Weights of a small mixture-of-experts language model, trained from scratch on English Wikipedia.
Size: 13 layers, width 384, vocabulary 8192, 68.4M parameters.
Experts: 6 experts in each of 13 layers, 1 pick a token, a softmax router.
Training: 314M tokens, 5185 steps.
Below are experts of layer 9 (counted from 0) of a mixture-of-experts language model. Rows are named router (the router's row for the expert), gate (a neuron's input weights, with its number), up (a neuron's input weights, with its number) and show model dimensions 0-127. Each number is 200 + 30 x the weight over its row's rms, rounded and kept within 0 to 999.
After each expert's rows: "mostly gets" lists some tokens that are sent to it at least half of the time. This comes from a sample of Wikipedia text that the model never trained on.

# expert 2
router,175,224,204,202,216,163,198,154,226,208,152,200,188,194,229,251,187,140,164,209,188,162,154,141,158,201,223,190,200,207,244,185,202,210,212,238,185,179,189,162,155,199,178,196,211,200,210,229,196,155,187,252,210,171,203,220,206,168,230,182,204,169,229,195,216,171,228,204,181,168,235,256,222,160,177,173,200,210,232,122,171,243,211,196,212,208,228,185,222,215,198,221,208,184,205,191,181,156,209,153,284,209,188,167,207,226,174,162,211,167,244,164,262,210,248,169,199,182,183,173,117,229,204,191,225,169,235,233
gate0,173,213,212,197,204,239,308,223,205,226,188,163,162,266,224,195,201,299,183,173,204,254,210,145,197,186,247,258,126,207,175,226,206,180,267,185,200,217,201,207,219,186,174,187,183,214,210,198,266,165,147,208,185,202,206,178,200,232,195,197,226,227,251,172,198,166,225,234,229,228,216,199,151,200,216,172,197,210,242,224,212,182,205,215,171,206,200,237,203,209,175,195,213,226,189,170,153,213,218,205,208,250,187,217,138,174,206,197,219,186,181,202,196,209,193,200,168,170,216,247,222,266,174,203,196,267,140,208
up0,195,174,195,146,233,201,203,192,207,273,223,228,226,238,216,158,227,256,185,220,213,199,201,155,225,154,168,193,222,210,160,233,203,177,249,189,224,211,249,225,197,176,210,188,260,230,135,212,189,170,206,197,94,178,201,227,216,245,208,175,189,239,231,174,218,142,256,167,154,192,173,223,186,198,162,193,241,198,179,235,186,194,186,222,161,156,183,238,215,184,243,202,222,198,206,144,163,178,168,192,243,130,198,215,162,186,147,163,155,217,195,187,176,220,209,164,192,225,188,194,215,182,199,210,272,211,236,146
mostly gets: " those", " Europe", "ration", "oli", " imm", " football"

# expert 1
router,222,203,184,194,210,263,230,159,176,161,240,212,214,234,190,150,145,178,159,219,175,202,219,197,170,234,206,179,166,213,200,226,238,169,263,245,201,164,177,187,211,226,210,181,165,173,125,211,206,188,190,234,199,215,210,216,164,197,216,219,193,264,171,183,227,147,181,206,230,192,171,209,169,181,195,207,256,186,231,213,177,167,226,144,175,190,193,189,173,193,209,187,207,212,197,202,163,209,214,216,206,235,256,179,190,212,163,182,191,285,210,106,245,180,180,178,182,225,158,165,223,177,235,203,186,196,195,195
gate0,210,187,259,188,171,188,232,207,253,212,174,211,250,186,198,225,214,185,230,208,225,177,193,180,184,191,202,187,272,201,158,204,203,213,250,249,201,191,188,214,210,198,226,218,163,269,161,212,190,266,188,172,170,187,194,157,203,251,268,189,196,183,172,228,238,162,216,222,202,143,202,232,225,203,223,151,219,204,170,212,164,197,213,162,211,242,209,158,213,213,187,211,223,190,161,138,202,154,223,222,158,213,203,244,213,181,264,178,205,209,189,205,170,200,201,192,173,156,233,205,182,170,186,192,240,184,196,207
up0,159,217,212,197,200,230,195,228,210,172,179,235,228,254,199,215,202,194,212,248,203,158,215,174,163,202,274,179,166,204,177,156,173,224,132,177,219,200,184,235,177,251,191,203,255,216,171,199,165,166,170,251,184,188,205,199,210,220,195,211,209,254,213,182,223,234,136,224,217,245,242,205,220,179,178,184,217,183,222,245,171,160,171,192,151,218,205,185,192,203,142,187,257,221,176,157,161,133,167,215,158,199,255,201,167,241,213,237,194,226,198,204,206,204,256,190,215,208,242,237,158,196,220,230,197,202,160,194
mostly gets: " ad", " l", " Sc", " rec", " v", " off"

# expert 5
router,266,173,256,237,169,188,178,169,170,196,202,177,182,219,258,194,201,154,183,221,242,154,189,198,174,287,186,163,168,209,161,203,221,207,165,171,172,204,190,215,181,156,197,185,179,181,203,188,177,255,214,238,213,166,188,208,192,194,216,210,224,223,208,216,229,184,205,232,205,147,226,200,194,165,228,172,203,182,193,180,159,163,222,195,200,241,228,171,204,181,238,139,185,236,203,228,192,204,181,168,215,176,215,163,190,190,183,160,194,219,192,179,197,169,193,217,200,267,217,168,178,134,224,182,188,218,185,194
gate0,180,238,183,168,211,199,198,238,195,201,203,156,171,207,207,199,197,250,221,221,194,164,210,203,231,201,184,244,198,212,215,197,142,182,255,206,214,251,220,258,176,210,206,246,230,163,180,194,215,210,162,125,191,137,206,127,189,200,197,200,218,152,204,177,174,219,192,228,224,203,198,206,123,180,181,227,161,180,272,186,226,184,156,224,206,218,185,183,183,189,181,201,172,190,196,199,181,135,168,204,206,201,236,178,218,200,124,177,191,202,168,153,178,157,248,129,222,212,224,238,229,176,214,266,214,225,171,200
up0,229,215,251,163,149,198,220,225,202,180,206,176,181,218,254,211,179,232,182,196,191,199,189,223,239,190,240,241,211,172,206,92,168,170,248,211,201,249,149,189,191,126,192,248,188,193,211,183,198,134,174,167,217,193,217,202,185,160,210,207,218,173,193,201,155,236,206,228,199,191,222,204,229,177,223,230,147,197,244,182,206,227,195,185,213,209,186,157,202,198,207,151,176,217,223,257,209,185,147,225,156,195,228,208,190,191,215,195,222,186,209,143,184,184,196,189,199,200,211,167,244,185,204,271,184,176,214,165
mostly gets: " under", " New", " b", " s", " some", " two"

# expert 3
router,176,213,181,186,212,178,224,220,161,161,248,257,162,230,199,213,208,208,157,229,238,224,204,151,217,190,219,216,174,210,240,216,193,198,193,198,251,160,203,200,238,218,167,139,179,219,189,167,189,173,157,229,230,177,237,199,152,183,235,176,210,278,224,185,189,206,185,167,164,147,193,206,195,225,222,154,246,206,222,161,221,215,231,176,163,168,229,178,192,160,232,223,220,203,221,189,186,197,200,216,219,193,179,220,198,195,177,177,240,155,236,202,205,236,228,255,96,221,207,234,190,163,202,193,229,208,203,142
gate0,197,201,221,232,228,196,239,194,197,188,249,217,166,153,209,225,266,254,174,116,188,226,246,244,192,199,162,213,224,150,186,195,176,195,175,197,142,179,266,160,200,206,191,163,205,207,232,193,259,251,136,197,171,185,108,224,226,238,158,218,274,201,205,225,192,188,196,190,199,233,165,184,210,224,222,265,193,190,235,183,168,221,263,194,239,189,172,194,167,191,197,246,177,192,212,216,182,181,188,192,170,224,230,180,172,176,164,119,200,230,172,212,182,241,250,219,203,184,146,210,208,204,220,169,200,198,245,222
up0,183,225,187,185,200,204,195,213,237,198,228,220,202,222,228,219,235,246,77,222,229,246,216,181,145,203,173,203,150,166,196,183,169,158,227,246,164,203,203,207,208,240,185,179,226,202,213,263,203,260,189,158,194,188,188,235,187,204,171,226,245,189,184,215,186,211,170,194,204,238,157,222,225,203,216,204,186,195,161,207,232,203,196,156,199,212,179,209,187,180,244,231,228,167,157,235,188,191,228,180,181,221,174,167,181,205,195,209,216,235,170,178,130,232,154,212,282,191,128,224,229,206,215,171,188,132,209,254
mostly gets: "si", " can", "enti", " GBR", "asi", " United"

# expert 4
router,222,248,203,259,237,247,209,191,188,214,201,215,162,211,230,239,239,200,214,193,223,171,125,201,227,153,181,215,179,239,246,172,231,228,202,169,184,181,181,210,233,209,226,202,163,195,220,206,206,227,214,206,222,274,165,188,184,158,145,221,213,207,221,185,215,169,161,195,172,176,192,236,180,215,220,257,158,231,169,218,173,221,203,221,242,234,232,148,167,210,233,227,246,226,194,187,191,191,214,168,242,180,147,230,176,210,181,201,238,137,185,212,203,281,173,193,161,189,229,221,152,208,204,187,109,205,209,160
gate0,191,202,190,233,190,228,204,223,199,181,221,207,191,213,167,221,218,170,202,203,228,228,192,205,153,215,212,210,180,148,166,186,173,239,270,163,244,202,188,237,165,202,181,170,221,232,195,148,177,193,182,233,203,190,169,201,208,234,165,192,221,169,187,243,241,234,228,221,198,209,204,218,194,196,197,176,211,141,164,233,194,244,192,151,196,152,246,209,235,232,242,144,227,220,184,202,227,247,223,216,225,223,183,178,148,260,203,222,181,175,211,200,177,274,213,156,264,241,209,185,234,216,264,168,171,193,206,179
up0,181,175,201,211,181,204,163,135,234,198,177,149,223,218,179,169,195,191,191,193,232,234,155,177,226,212,177,202,192,179,188,207,193,219,185,227,222,132,216,165,205,192,227,189,220,190,218,210,168,249,204,153,210,211,190,165,227,181,234,156,176,192,214,186,202,184,189,192,219,221,203,158,228,247,256,177,214,229,200,234,217,192,176,217,152,206,198,193,211,159,176,204,194,227,158,219,209,188,172,226,212,174,253,180,207,193,184,221,209,190,185,155,186,192,210,230,163,180,201,228,203,187,256,191,213,213,177,174
mostly gets: " where", " included", " because", " However", " br", " Th"

# expert 0
router,142,215,198,218,244,200,181,213,230,177,211,188,231,198,223,210,233,190,192,209,201,196,177,164,169,189,244,218,208,212,247,194,180,233,178,201,200,192,220,164,210,165,211,213,233,211,240,212,179,161,226,164,162,153,237,194,155,184,217,212,206,234,206,181,205,144,225,182,178,209,213,215,171,156,193,185,235,212,192,190,197,255,260,147,167,219,166,193,192,212,132,212,246,227,221,178,157,134,192,159,223,146,173,198,213,172,221,157,215,224,173,205,228,198,245,188,131,216,209,248,205,147,197,164,164,184,183,233
gate0,258,216,225,229,169,237,220,173,217,197,171,194,204,179,177,228,196,178,211,178,192,181,197,212,180,218,196,299,161,209,207,189,177,195,205,198,171,159,197,183,154,159,243,191,164,164,178,220,214,217,228,206,245,186,215,212,186,157,225,152,107,218,140,177,191,247,136,234,178,186,174,179,189,170,188,220,190,210,190,201,170,213,170,187,174,178,265,167,207,219,166,151,143,193,196,205,206,188,161,197,216,157,193,165,233,229,194,229,176,209,261,163,201,198,247,174,171,223,223,168,207,171,170,204,164,202,182,220
up0,222,183,215,255,215,241,233,189,188,183,209,219,185,230,176,243,234,203,211,211,198,188,233,243,214,199,232,286,234,193,207,183,198,200,169,186,214,269,197,220,203,185,202,226,212,144,220,227,255,238,238,191,251,253,205,192,229,135,221,209,196,237,219,198,165,203,202,181,220,181,191,231,237,245,186,223,194,197,188,207,194,191,173,193,195,244,179,173,210,209,235,128,169,206,176,245,207,177,168,194,224,164,186,194,196,203,211,186,221,172,195,186,225,216,181,151,122,155,193,180,178,173,208,212,230,189,116,190
mostly gets: " released", " ", " water", " Succeeded", " both", "ll"